Below are experts of layer 2 (counted from 0) of a mixture-of-experts language model. Rows are named router (the router's row for the expert), up (a neuron's input weights, with its number) and show model dimensions 0-63. Each number is 500 + 40 x the weight over its row's rms, rounded and kept within 0 to 999. Numbers have three digits each.
After each expert's rows: a language model's description of what the expert responds to. This comes from a sample of Wikipedia text that the model never trained on.

# expert 47
router:438449513445578512482500526548507506461509479467432494498448521485511501510494452448412601494530486416458518504549477546504460510476532537536496501496469526498493485518527535535419491480515456
up0:444468459471452506523584442503521481462491478504460540520459468503482546514508495557519493489461540468462443410510459409460486515513451540532481484565483475513501471552530492506440613548513496
up1:563516509513473493516506521516508461500492560451498446459546573506478537551480484534520475393515546557434427499483474484453446550539411435548580447455475463495485460552501487499442474495506487
up2:501503501445509446474424511449473515443573510558549504437463480470484540483528528494493549538474536548488466451436507517456470434514474469377531492533482562515492520521504524471530439521564497
up3:476557521536429549451535564439475505428450501498439453501455514532477456508497479493548601533493544458534536487449440517482500510516519486426553525568482520475472486465558546482565507555523479
up4:468474548497482483454490532531487549493547490506588524516525472450501594464493526464473476545422537514532471493469526470565539547573542530507511507508482496520510489437481410485515489512515515
up5:531489481530559522490506471555485517627476446517537510517553492514485565510523525497550540510525457523544553512479507542498553459437516505459510447503452496484470421529515439462498438503512521
up6:481526530497514483537517441512458521513431487470556466552481494603489397470542500420554530533566520509508458536457478488440489564509543559429517473464507450508473529518525543566543482534523594
up7:456580558466500483519513502537513548456554510485467398451522533506514542517483535477521517544431447507486499488482486472506484529506502510490472511531504458418536467494503527464590462555632516
Mid- or word-final pieces ending in a vowel plus e, like ke, ne, pe, ove, mostly inside surnames, such as Hauser, Lupe, Gayler.

# expert 42
router:469487525494461452569515514505473456459498584456538487468476504481539585541542516432509488455479483505534464495471540487489494529511533529473462562510546555508501470509475409477561520483495464
up0:471574476529516512480465574540498553465473508512511468418499519528440486477525457474532501428507503524612503451468525500522520462503535559523464447541460486512533509537419493525540457561518550
up1:501579528527440506504564485527463489483478475426506492541452553455497456578461514496551534481525512581537489521465502527542521530549493461572543418486455564472542462473525538492528510456574518
up2:498437526418443567461470509530459548508490516443519457445497548472454467511470564525442451477540443407527406515520494542542490583550473481503447535546503484480536470541491521491485457530496483
up3:519480534466469420498493482438549450547486404464499571471435492562482515511497528534439480509464479473533502473502446508470505513555445478484525480490458520475550457534523491507466564538444525
up4:439552485507529498568454451445496522465409533490462521483494487480594531450484512520471518462528510510528444510528540477537466577438477487469552498472563458497501521503552590534482514462442480
up5:540491557472456479540493474479520480485517488536505494483486480549525522525469447493530468571530488532464503560483500489492512439491432479512484498528503532439555498478545463495593490534508523
up6:549513521487462528491460565479446510515432478472500541483540513399525506415465448538441418511536502480507519508432487469491449581540440480455438507459542491515543518515476497512502486534504492
up7:479500473587452555582530436510484483529465484515473503465516513527435514500498514441509485417509579495508552497517560531453457479516492483520551565506427501586459548458564547476473485517486479
Mid-word syllables like na, da, la, ta inside foreign personal and place names, such as Vivia-na, Lilje-da-hl, Trini-da-d.

# expert 22
router:548456493564472520445495498451527568489479554467494585483520458510457495469483474542435524474450510489452510454482493516524468493493498524567500499513458478489489554527437384487453508523495541
up0:440471507470516452479493526490502463522490569489462468478543516512504443448523510520457473462449466494495484537506534423452491513464473551527450526463513505499487490448525502494410458554526461
up1:580545451496573443510459527539474482492548519429500479553481517500491478426510423526470510501461554594559507496504463541546518534498469502519512466435458471470510511465488527482579588502494557
up2:472508500504549502596512452531438511479513432505514547495524527515468473473488507506536529514473521520470515514406538439476477514534578529481468447488497549445426422492440478489485449440567556
up3:433448498468526480514484479494530542440540451530525530510522471470473536584522507492502472532492495487540523497494485534549520530560551578502538433558467474563469449474448480464518440497441490
up4:470444526486561533532448507521498522491505492485451555490423532440485518466419475434460435462517486416541532520498547531468558495468471517511461508521465441508538523560505453448457417522472598
up5:517476426534569450472536511525505524542463533463533437499503509522524519512479521494539470491499444497416533511552537446530478508394439540517506471556512473463524443562553492459440544500511521
up6:500517525542489441407459508452416496474516437437567432499504501479470532549515491469444542527435510478520533498499513483571529544479538549526493510560461481554489495431559511545510465534489568
up7:438564514499458519459451457485520487475422584496478522494535511550533514486546481444481492487499524492510537442529482449494521539504424540482552599510470533478579514469501507461404478518501517
Last single-letter or short pieces ending names and words, often before commas or parentheses: Mozart, Kuwait, prank, Warrior, Sprint.

# expert 55
router:462489458488452526393504503564541558467510521503486489506502516564485519529505512442503477475584551511489446479571516509484572526531462453508475524454519544430509424442456545524415537569516482
up0:529518481493522463492516507580506468540529455527557516493514453506416542445550526541520598519505521543484591513482532521508557548560527568438490478452446423525512520494444465470504486484458424
up1:481506575563531503522576571439544502516477455491477523469483516445530484579489490440546462524589601567582485488507468516495527501490497525492486464416473458541429550569496479498451502540495497
up2:508440482591531487472459546488519512546523515486450522568560457474463558477523524508479484531481547506543487490506511537502556548499549519478542458459525538476521446480518496466561460472499508
up3:482554513488516457447454398507525456507547449571490481503504540555449530518529491514512474492537508454492499533552485469520532492519510531432412474569522544538528483421502458559516504515526540
up4:427515527549470516497526461585432491559589473445519555483503484497480533478560508410565484455493591475486535491475444512507485466515532465529491574521529452588475506536463509484523491504515475
up5:486428455520543475463533496556471487483489484530541457511478512477490514468535497522430467481493522541544430548485505410532445461454486476505513499477485500580506556481489439501432565435501472
up6:567506532448455441547505516449500525485493516485523481453539468487477441512568484464535487474453486462543486514462501570499507502467523470524597451541459429508506561486547529496451456529453486
up7:526502493453505531497572539555517505506505455564500488464540439480472523471479480555525472458452450502493431486535441525495572515476415475499479523500567514456532483460499529477519522489484507
The pipe following the first name or label cell in a table row, such as a team, player, country, or year, before the numbers.

# expert 63
router:469526580533466561463475524543475511454518456574434444499480500444507513505498527495495494507549542474535558522468565450501569508554479531454457435450461484505498463512493481479508503500478579
up0:454523511491457552511577497521531497443519510535407513495472430452532486549551452481522568487537482522497538506489427514532462497450444456463466416502460476489507480520478517490523495510568420
up1:503523508531496496525483508524484535533401483482468549542478551552517493534503482513504447508493428524551479523428473543572520459468560496536536500534553486501460479475463536505447550435532479
up2:475536529505448474493509489501494526498446494542564483494528515483491446463404501506481532456532494432469504469538490511536468469540463525500429510508495524538417587617494479498475514535529463
up3:580493535473521571520458524544465535524574485442491557521418502500532497484451479500594431480485440517578466481488448519521522515431564467482509445510556412521475444490515464437456505516466445
up4:530530523520428439507485558509505487570513442466499438558502495484440501510429532528486547408512520550507497469440479478504441492484497460460461491501529541460550407598544538478399489476525466
up5:478578516483429514442474514541466412572433487540483510441502593514489434499495474523496471513490525436491606485426506522526425513506515494463565532480533507546531519479526491521460457550467525
up6:514442560516502488445472533525526487514420538500543509459509496460470460512481493541504420522497494488523487498450503494567442480507454560526531538466539458498534495413554458645534527561432498
up7:540498488449460494495522569486427479559565499525428458534536573570481473552473532480524441447549562442473567547505450582466449481553425582511501509529509541456483497493438467485477515544545469
The infinitive to after adjectives, verbs or nouns (likely to, left to, able to) and modal verbs like would, can, may, should.

# expert 6
router:539457509498503472470505545424520483521504491506523459594483484465479526449483499476476579521574511469473414498482591493464544516523468473566468501486488535525520485452476537501443511509471497
up0:520514564425454551595485557528448483513475479510571513453445558489444442532464457476441468490476464477516540487566571529545464488514513420600513498562499531523457475462518458584521491479520470
up1:498487507548506489509546514461463401552451560476469507536546586480456573476513494486450499492501476535463514507494509486444530491502463515556492518506440472524516480443543545517487540536492438
up2:513596550489514497489434401529488467536462508485497488540402467549462496465456483490462515410482491513467511565502492507504498506492454535556533569539437556562491567429551469516504509474456485
up3:471540507510431497519540465534509519428477574526493448452509460611558509575526478515493527518489500494536461442523517513582538552511444512543514461570540532479514531476480530468456444461480493
up4:492487550525555507434499556551538487523511534468556511463466501481504475550476549493491514528533506538482528501486532544452481492488494432387490492483513529466473431534457499491510504502526452
up5:475454480541530384512505528480517524535497588490401479511518412495536518538544477491500510466538514500548531579388483493498483412490496548541518511512550485558520473480519493526464476490465477
up6:493497456495596511525516414572510407520569503474513550582462479501518487456445490499516455458518513456503514561472462440459500441487476442497479444473500534519463531387499548542530499553464541
up7:515521511458602509457436502526470512474522550562528504481441525575494497545450547436516470559510455507441537469545522551528434520502523523454451483448493475463503624476511502542480475501532432
Agent by after passive verbs or album credits, plus clause openers like when, while, although, including, mostly following a comma.

# expert 48
router:510527563494487530451511460472449547458460490459512465527474480482427468468524479470520553565508430497591554535463504495562541517497530538434568511561446508532532461496512529555511477554502497
up0:425503489455418437472497534513540488500509563489488467523461574494449515583456510532472468589450483466472456510531519567523566502509443613489551487501452516568459482569484511512443464496461504
up1:494498460416489545458491479455515524517512480508574532487507518514510471455563444562529586519533514523458496556527487504415488515559471551529492548412488542497536567530426540542495563507582483
up2:437459507480538464490472375482521508449506563535505483437514508523511572508509528517504476525469473515469506550464516482517568457500516617444523496515471501550514540499551441482476509433424509
up3:471561516561539499494474498450530524529486529603481487477462544494467591480487535477472509588593449591455476553522488467513485461425497485515544481445513457486476515534525421496465487519585495
up4:435502511518516503515512471535537489513580487523493515511509522454480513467508481461486531513545463561549481416521532617481551577483501471462535519591532537447440553539483504439490464534480478
up5:543475487506479459458437514568497466521445564524533511522420500499502466573441494531480484487536502515477461554563548521549615500481569509460438500513553464439542445497475526431425522551487478
up6:565528554525509470544496491517492548452486524482550529490467545440499469466540496467501484531487520475455467521519478586525461428475463476510526516448477464465516543439543465452549532484613498
up7:499570440500503520528537451486492508470454477545451487526543428508504461502485376518530560466480412502517584529487453530507536482398504535527442543534438504458509443520488498499514465436477480
Short word-initial consonant pieces starting a split word, such as g in grille, p, k, Gu, Sh, Th, often lowercase.

# expert 8
router:496478485464514504578537549547581519547494554435495506438573507458494469541534558418478527528463480483460539426491524497520469495523534443535504544496445499535481463488535506484496420478516539
up0:417475516554489581531544477415508453437512497494460480531501491518421596525531534531479536435459536468541515453500547493539497561448517513483518484465520624475454504463513516521505553468445469
up1:477576497510508510448482516553397553500528574520538515487465523517498471516583472435527506421503456579487483534545478541457503509511470479496507552493475520420495520535464557446505442406534447
up2:500541510523475529478458497569549476532531566474450506527545505507550495460484592462540527456475400569527501556503471467582521504575430496405502534518523445548450460490472482483540483498378493
up3:435482514451500476522571497494472529445463588502484502462523484538495440435478462508543522509511456495459428459451465531463547519550471473465409548505536485522497467557516472427466473471537498
up4:506529492505511508530490535532535501498559441471525507511516537526549548439523502454521463508500615484484554501543526586505512484465502446484564516507548545490531484578572466458498481508553513
up5:453455572515507518542525511526475438577439480499461510487575511495489530488500509555407541442543504514459475514575479501509524505578441468483508589575501440456498480509442491503432546520458514
up6:527425593538540529531517544497514487450482450467473534474448475517477502482590448446547516439485498577488504502458553540487522539429448466504564562533420476534519576488516505499476443490479495
up7:477488513498517510496443564517472470548491506513530493462493514566491540499453472599519478477462566442532549486507488434517445568522486427512458483481468518457509501531519478454472542548474405
Syllables and accented letters inside Spanish, Slavic, Indian and Japanese names, such as Ram-í-rez, Fern-án-dez, Ko, Vi-dya.

# expert 11
router:538541542488524471488464494510500467503501505563452624520471449445481519562485454515491448555494540510501428507490415490567504482539502511550493476464499521515507496474538478552510541413520534
up3:541477482494517475473518482482555553489536501467511503500464575515460498485503489544536524470561416569512511566574521498482504525463524475504522506484587520531536461514515549563519547595430523
up4:520479475551490466500616552467577489466596487524548494453458429456495465559526450524481544446450529572495447565455479491502487549528481520548523498486487539480489485509441486492529553484507512
up5:502492493516500493549471498478510540475421501465482510504465461534454539517491482476486468505589465529482527494519521456449497503489551521478544436581523464477442510539512541540482600483494490
up6:562496442461455481509549501539532487481489541539553460552436453511498517472423532511491483515484533514459517537599496493498455438500518490533537522501560456513463492547490454541465524512491432
up7:574538472583521448491491487480543508475495515433510542466512488531542526578477544443498482481489528549492561531554602469532490500503555492464549446480510475517430524425597470475482502486407497
up8:445502403491475511475499463500456459561552495457528540510476511499485417536496585512489557554444480557516515400488534517455518546530483478447441542519483525531467562524533545500443503549502479
up9:466633537577473518434426497554543497416494461524493480439512538461549531527519446531485574523546539492528532500397441502481559518479572586503549571516495493518479464483508535514592545462507465
up10:512509561481529513525532503395489527447534482480542524516507488528463496435490508522492487523449488554498422550513525504487473528515499474441509548547501540502486451458484416515548541480548517
Nouns for places, roles and relations after "the" or an adjective, such as side, relationship, General, government, office, and word-ending pieces like -ship.

# expert 45
router:509532511501536509566488487490498473536502480485563465520482498547570459538400451475536550508460520475556435517477473503443492544560533507492503508501488462514514550581478463515507481489487536
up0:443493504602475591499525501517456493549480523437418510464548559472478501508475489504549527446553481497513489504480507426523491477559499523558619489493474510501502568558526524503510535505493550
up1:580501467594542466560443520450478522433498546479457458491453479441450456508473546467560472546484495557538499498523581543511528544529558482534522471528550460468463505465506521480532529464556478
up2:526522551543512462541444490484511499488546492388557463527479468487422468575510528546540462561522461495542515446489571503495522461527471459445540541586446509505550482457588450488479541439533551
up3:504479396526508482536493577466545537457466471472405412522512506559507492487521476495447518548474464435489491514512458503522453501534412471553468565532472498489551441485505506489541447460485535
up4:486496543465552468601469593458557482501491516506519536532529559504427530502532508511466543548590575488517473512461536509479519483556515415460523507558508419504441523532455501484496500460456493
up5:455529544456565517460531488463458505464465488557535474460481460475465449499526552475450567511591488541495466526466492447502521554513584572466557441457543542457507471532505584520411561475544567
up6:502532499467524457517450524458565522464529482504397438476435466472491487495478480480499557484465452535513551479522442490469458427460510455492471495478528525504423531536553524459507544377488500
up7:447478500461464493549475513551549487517468547511503522565421539464461468543513542547485567420486441514584545493481467499512466487538481571493532475479475463496461533528422438478496538431499547
Short syllable pieces inside rare or foreign words and names, e.g. ba in Dilo-ba, pre in entre-pre-neurship, Pra in Prague.

# expert 17
router:531551530528477533599562502473481462467484524476520475485586481530533509512477482435550473490481550538472487466553534518526437555517523420473482480545403530519461459503502487507506504546541471
up0:486436469567501569491520495477567476488549417502463450516520635508566488487488570550492460573519465457468483509552514495533414505441416442501467458462462494527532551534475514447489479532510493
up1:419470405522575524484564532551428453535537451508585485441532472522502516524502537494496470508563505496465500497434487453516520490532517536483455512522479555506477454543471502458514497518459472
up2:498484506497525545503484504520503496477479465511528567487487577492541536520527511462500527474536494393496470443572505484550481511560497575570484464489452478491490422452404569516526525543495421
up3:462545479535487541483513509489527442514528553502549550549519528509463479522524410559546492467454475588417512468537499509593464497432474537407467499514452491467458556532536482438502489518459546
up4:517497520529459485517404491481552453522512502477495524500462530497510502476515494566442474500488532468452427492535490495467482514505441467466506481497490459539518419516432548472515476504482481
up5:496454533482528484591509559522537536542529524498447453524458560565428507444498474512524495556492560516451465522491430534562507492463492488487460546514480449508546495460466507544409512483456457
up6:526551523533443457513416471445453442466529507487461507538513481568509513531516497476460561536457508514492513454522456453496469445517472545483526444503499458530601504503476526538556424469501465
up7:514522507517534513521499519539539445511505533471543540529511442434462507519510475473484427538564514480590478567447500525472535542569511461554448588532444512463505529502450511545469549562523549
Word-internal pieces like c, oc, ac, os inside longer words and names, such as Neoclassical, democratic, Miocene, Bunci-c, calculation.

# expert 13
router:479469563634442555443499537470462476502471498535499495443503501454539399386535536501543515524505508565503522543568493500441454492554479497508459490487523496511474552513417434504534504494475500
up0:505484475506505522540469546507465560535470465494531487429564508573589576558482528553548514518520545516568420586566512542456478510536479511553488513556457515502534497488511505504499501438528452
up1:432480547513520465456501492535490521542437535439484507490516485533422517603476560525536531477461490554501533522550504452445489441431493477488508450437490442487483523504530470513532464541571491
up2:481455443475570489521533509528527585480532492525485453497500425529502524373491512481523544466542490547434428496520535517471530543502488472550515405497503514519477506593475516424525516464455500
up3:532525514487488530500518438490496482502511574573487510547485508456555488513462468504568371502471541573492442499486510527540533503522565470514547452476472472526519517510450544532480493489479519
up4:469584517492492481490557507512480529555541499504523461579485490473566478430490465453520571535512517503576428511509546471464489549457502508505584440458518540510504460440532489511431524439463478
up5:527475499520470518525542483447458484558468526532500582535513444518523563544505522497474490477454555429491533520522525572516438530494479543456440541482573499459490594522472516519499520528457464
up6:525569511443476508461446528501519538486460577508515489514530454529534430547449499498515603513431504533494467514513464506538521457525497461467467469547518473485524488443457435525500534594471538
up7:503507481499499588441480506525501509537527489492532462449556537454441548444500462488520574533435479501502500412444411508540471483460515543466534503409488497443525458574516478491433534458466466
Final pieces finishing a split word, mostly -d, -g, -ty, -on, -ing, as in Metho-d, wrecke-d, ci-ty, incorporati-on.

# expert 60
router:513465492476448539524540454507544482505479471497550491500468511458497524475498475509487438454600455485498483568510470481517599484500479457556431468560514427473513473548525476553571562556483450
up0:502493539549540557487555418486469518545461444581441462493487506552477522462517398482450522431460481537454563537518486560430496496493549477515543592529472496443563546545543497510486534450467488
up1:575480502542518495692507547537467482505543556524487510520467522481526502578502548512468564462480464558471533533470534446457551465511535469487581444522523526483532542414532494539508451558522471
up2:426515455564498533504468543520485568564516495484549512503500509474549513454473564489469509510558516451483434477500513519520516456459468528492476499546438463574470565532504533537488487469518483
up3:537503422486575539384555432464434525512559499426484464536459508467474511404503470514475455480491545561495496564532512502547460442524516476538489453480466547442438570479542495510508543532552502
up4:529510448481419489521493455509525527533491395352513486492511445494558527495492548535484502532476498465537454453474515475444462500498540531540527462473494508559579543525478526426482539496402474
up5:508488587478487480522573455508480518450531500463497516538489589503478476539553556413533451506541523479516496524516483415532485539580492461543457445473439524491573507498510444489538529524524565
up6:514509516499478540531545512448477483506400546516498521552561482553486481504479530546395431432574543577435516449462534496541521521471478514489513510513482507476476452516511538516545481478524476
up7:509445462544453529500557461505521500405516441533534468486541565505519544495526499453557478594406450550528559466491571521496514514476489499537506539521528520433490484467459483510429489511478528
Possessives his, their, her, its and the after prepositions like of, for, in, usually before nouns such as own, father, death.

# expert 10
router:486489522459480563463566470498498539407546526490499466469474512446448413530504540441494505562478394523484455537501445516513407455475546439520538487483409450566523508476440482455542433527509526
up0:495524466472499464400532462476542505476555517527513446540543499500498574482468538547468512499541456522517463463532497495561481478481477514519475516548456477471551509529545533459636530485523525
up1:487485450500445552421474495409449521459547509520495490510501523427513501475493465423500511454497502480455488501417538568468515471496453537464479525443580558501505528497518459486484443524541466
up2:490472487482437553534506522502453559456498529533516535458468498518526440469520479458451500471535533448461520577489529503470490514528485439526553506420499475488559489571471478466526550500488559
up3:450487535528477527448519460510478479457499483477457519546488506505485524475497472492504479525465466533497460497517421465496522427488432464514544568528410538454479438575443532420472475513427556
up4:484479575563511498497592501495444503516483553484480490456497483505536513468399543522494434571491528457511461500480408475504533476474484571515427497402532510520475602531444509458431549505439530
up5:482496554466433455513599510500478515494470529505485523532501480495469505478516485465513553484510520504503494480540460522509502409482539498484501446480445494546495523514553568432482534465431569
up6:507554493489509510443535583517564416466442524453509493495467518387517468495517466486483476511491458524499493496548477486567462467493456468537524500481514565475552502476487510540595474495575400
up7:465559523502457551502503486502537458518492570491474497465518483461523561509527580497408430531500455550459498510515484512516461446484483523569492514511525536516508459599491511466416474462499454
Opening or second word pieces of proper names and Greek-style words, often consonant clusters: Symbolism, Teichmüller, Michael, Thongsri, West Palm.

# expert 5
router:521490504478436511470545520514489557585499501582498554487436559493467485505457559427435566501558478450503533540521527588429472460516488514543513559488532562459506455500481511492494495585553503
up0:513460471499486483519471492538495460486448502512455499476404521513523469459516567553580476519506497548474507508450522482588536534512480477490499521483479538519474518522407525546435437452470500
up1:505471423506473492519535585385508475471490459531483513526472505508489468510492559547517555487446429493451550514464518464524510502486527572461508462407497411499472535514479511488506503496450478
up2:402493515547545494519440532487505532540513525456511483509571477547555470524427555482442473412542424562438506418474463511470526549432527459478563508579538574492489518476513506526548517523521470
up3:557544421474539491578496653470460491545446500515442486474441530512483491560473505517493482503494458516406464452470508476454439467444474493465500527481527470515499583506525524500492526490541509
up4:498572537517580535513496430466552475531553510504554535466537507508458495553562487554514509409515498512406598546527539491518451531536559542434562457444518532552522479452480494540479460533527471
up5:490420528482590559413565496484616527484479524506535488510505526450435439529545522532460454489498455495559463414518519487466465521489557484480549502489446542473525519512480553489508499528495471
up6:525584471514511438421509488530427468517552546491513492457495479462548487485438497539467541509498515469509512513592542558451484535555546504468505465478516527521420485532519481386602475479465480
up7:500458577555461501431464498529498503521509513474525470520451507529518432511515463538543532498419465491474543493549459543484501428439450565548496462510513548470529539555463509468454539472483449
Spaced dashes in lists and medal tables (Gold medal – first place), plus person nouns like son, father, politician, and "year-old".

# expert 27
router:544521512448486464438483515490483527579529498551490602492430535476530495518520482486540467517569446488544511490470500531472577462477476534485450475545459578509521497491500586483485432584538468
up3:500474443481428392496441543465496453571461445454511571500507467536459485470543519517423508525577490574526511476555495483555490547537532552452545476558545466516496476466446476556385516500565478
up4:571469455568486525481485440449493443537517448511503520477517478476574563524461503518506501492522422545524463465449476568508529577463508459479525422499493512462507490487542571532585532503447491
up5:471538558487528505507509557485510530523500543456497435438474448450454482521431454530451440487485529485517576522576425439503450574493521444522527503511575451475489524450496528512440533525506374
up6:456454535528484504530528463479560500446559496502439502578451439463518438452519486511453494514464528482478538550431501544507496593488444517535571552559464544514468547473463469584526455470490452
up7:529507477528556478505523520517496481488565460448400540456466394483537483537562494548539505533512438562522521507445524550542565461452448492453404527549561512500515468468529515474491481485446571
up8:557485492534457518517473457479493456501472540516525412445478520515486572451422538495510543534519548523502486562491493487449531418431532494465486452486534535513511517527565452459477469485391542
up9:533548563448426473462523591490506631477500546507519561544511516486530503539578464516490506484393565484495466491561580478469443468490473531575543465525545484498470521549458503454493447540528474
up10:490507510463387554393562534483500500530490609541459503514445536449508553463438570418461499547493504571439475487585486553512532477452473464476482459478483491493527472509473507552502530518461481
Common nouns naming the article's subject, usually after the or a: film, series, album, game, show, station, species, club.

# expert 50
router:432501544537458502559500490522533500518504499444375522481480471443521536501481493453519552570506435510513539523532509481470397499481503587492503512471498501587467475522509555460454517457537563
up0:458556505545428455561515481527495558497441492521491492470482552526464530503573473488487457484548442489375462513573498465542520498532533436504487526552443525565507503451524491541461547538460471
up1:427495497507486644502539527458401480526504541526470494493500411494496564414494491437531453461469502466458558463511467448490520496443505455479468483472419490476515523491509525524515508566489533
up2:463428487445445526498581511552458479461502493463452429482573510475436482534489505512450507481478419538515386508510495586484534527423524489438446492602487482512469513491416517455525520575463521
up3:440463536517589519387476496461497508475473463473479462523472430454528582434551523424534418548504494534428566600536526523511479496491479501421540530495469545391524562503498487522546519474447534
up4:519519462451541456467414498528432479476479474501470513527522501451490523516477437504470513508557552454483451537528488519495534530561499479456549456491528553528485529497571493479551536408456404
up5:500451517483544562523497493474502537525473476485507517541513450493442529471511439604552568510430543447612527486500486521521536468495495516551481543484572441546512494530444511499506454505492541
up6:522475498510466515529523551455467478523482545493504485480468572436389485517467576506469475567484498536477495544529502563537482480529539580558572534511451478531379456536469550482458439568506492
up7:492471514467516432546517480553444472550517483467449528502524548497494546496541551443559506442475448464516527497427434509496493567498528570479505497523539424539468513465468492517474581542463525
Middle syllables inside proper names and rare words, such as Etche-ver-ry, Ste-pha-nos, Nic-ho-ls, Jer-usa-lem, Am-elia.

# expert 24
router:483486484451491473465495510439569432511560491496565559462475555487528491457537507491476421496528467482523472538540518496493511464481450519473449494471497522507521515501470493560610488581515419
up0:548491538591504475528475527507532530469351426539483487529452444445490433523548526499480432505529549554507486504511482503482544477488498526480454487477542489474452483562498409573540523541613487
up1:534430456550474447493447500418446481498426443538516487448474539485479474516535505523491502475531528492492480499552509515522470542428520535497457523485440554583543469503446474521479443468512469
up2:527524518425547462458497501568542581491503483493454523561571446516497485521454433484498503505503528460554457576465517493448438511453492447447447605483545533508441444522505512523486472542472516
up3:443481459502542485447511504456489526565528452541514457497480469462458534502494560427387429481578485493552506467403509516491531516527532487549525466495458439569495471487537524530517541447486549
up4:458404524428480491507550494481487541539489561509486524514515522529440532552509454421515488519498474495418458440454521579479505506472432491501550414473479502570484435451493507457522468593535549
up5:530500536495565567545518498520496540486527510534485540469506393497489431468442546464442541399505566479499481552490476520439542494527535520513517512501567419509557542487506499487503458517519502
up6:527483467484489526518490471520510538489466451558564500460542471443414456434497434455522511565502483585495520503517420539481507463505463548483503514528419466526506587499490519432524497490453548
up7:544476531535469458503494515556518524453493522473554457481452532455499469499432417466477479501435500510548495433500578433478458447504599491452524532538480448499510509531477547494490534459488502
The word the in running text, after prepositions like of, on, with, including titles such as To Tell the Truth.

# expert 54
router:567480531486458445542486491429545449502483497570464512496428510558486484523479555458473499486577540477538538523525526497503480547585442495546493487479477620506493503522514461503525479509597517
up0:439391537504518518545492465430520473523479523499563512503529514457403451540479508565478451470453544533508558509480544456424404509499533515483571466417481548529488577472475526421493482528496529
up1:473503454490534473495571512572494530554542452469534511487523577550552541437540529490463537402538424569459435465490493446509501436513539510515442507513493486534503523441470523536555566547527505
up2:460517492598508462532502505437505426551485439403495518494498528557536434465457526461462517537458495542481531516492435526536435464508469517457488523473540473612452503445527490440555473536501549
up3:425503496533431559494435505538405604428563452471507523519529585480450523497478464502512507555516497461547518457478484565479494530519502512522535439489490492529469565576479476487489533486532466
up4:435521511504517511481422419489420485466502561522531527493439578434507484468543572492478519530497494547468473491479531446534489492534458486511509492505489482558471535528445456482560572461470473
up5:505555546529491443499490516433535596515454597510571495503418523449498455458519436521472527518540523624527490527487469484474553491537530505552587455526488498454533495524474456508510514499529440
up6:453522524528467484471470543495470522506567507483546477504509470510530484520508548502421552442478551492443544461472545462400508529476504540452520508560504547482523450502548536493488491580496461
up7:554509481447499452432545495500480513480527448478495514497443554487513439478507453495568404535468558437484503503524464569471519508527466449537559455474493543483539551461488525523495507542473453
Colons after field labels in infobox-style lists and headings, as in Country:, Language:, Boxer:, Episode:, or before a list.

# expert 59
router:558454494514460526453485402423543586457454491486429485483483421464533555522514511514483536556467486475482494491527461486510484571452525489560498458503494558486537550571537516477473514562460566
up0:514499523514524492496483496426518536479490513546566515569534479488461524471482440469442529518476487519504543484548465448465557490531460640506495475508545470490492468540577606513417507509469545
up1:506435551477481458487480471467514468532419505487488477486499428450457423468521479557547516529499591461508450559499433547500416487459422567486533454603470512524474457427439497583465534477444439
up2:491531515499496492509467507492502530471446510509448521510576452518542494592456533464483508491523563530468561452468567498584468453514519536465465468525416501555557538527596537457528527485520456
up3:491504469482589485476539478460469511512414458526458457461572536448486550414525552432532493433483489518441456571570523516414468484504478560484576459495482554510458547415463593489517497499511455
up4:533550518582506515473517537452551474430502478515455593552486449512515490495474505576480542523486500582457442499475505509527554538473548567465505504556489486518472477503505585567529490463526514
up5:514473536513562521454454519492515499479531456526505487534475455487562594517445498541600464428490531475541458516487499575563444562543501575442515496439491508492513519480531541449576528481466567
up6:514461458501515519476514487517525504446465528430562528485570518469417491425503501523459501549490479484507481530446437520538508438456491500469596453471553452472615502501493459508533514481481540
up7:450388563532631541502504468482512503555496529488493478485529526481463539565531604491539546535533502525521436521501595524589495552521525524446521458511495522501440517400473513498476521518526538
Final consonant pieces completing words, such as ch in sketch and stomach, w in vow, at in somewhat, plus nouns like hand, ship.

# expert 57
router:497454441530440480550496488519452497565479485508494506485500513579530591475440558494472535470539491473525597538495497579487456497510459531516483502507524563493546475442521475519474493461491486
up0:436551441561502495504485552517497443489569395560505509527522502584456511531518506563449504489546449497451442530406568519462431477482483484534535536511490470501487426429538499478455424459474456
up1:454447451494507511489499562505479481507579461468506480469568448521511566503523460445495525491462482477544512493545461497505608517493475463514499476491525504472518477435545487497507486579509537
up2:520498525488522422557453497518508564522483464556515498461606495439500458489459544468581523450547451466489524538476484480453523524497508527478466505544480466505469518440527413463551515555542489
up3:551521490515511443475450514524409505535471528477475440497551444467507521579444473478411595476505534465578574458501482493504517473490540565409518532504537526552427460551542481457437498513515483
up4:491486444510454554508441541463505538557507495465461437570489580537551495511483485502493458458564449521461565496488553498581546518509523524558490479496617471507522553520495428479431534468543557
up5:519529447528487463521502538567453597492588544488491478490581531489496543513520534476561550549451496535493518512460488517464469501411500565519550510492522471474563503478517414488474538593508542
up6:558508489544482516455462451529510517395463474479498543440509521456484519546551472538520541601526549559456490531528449500501468493445510531547494501478470467460500429521503478443521532560472499
up7:485559517510530511541463480412511549530540485534500534524509493486400488476534490564524574539494553522528472504522413462507477495563513562450486432450566553421485545486502516446530522500452498
En/em dashes and colons between numbers, dates or names in scores, ranges and lists (9 – 8, Apr 28 – May 3), also numbers and °.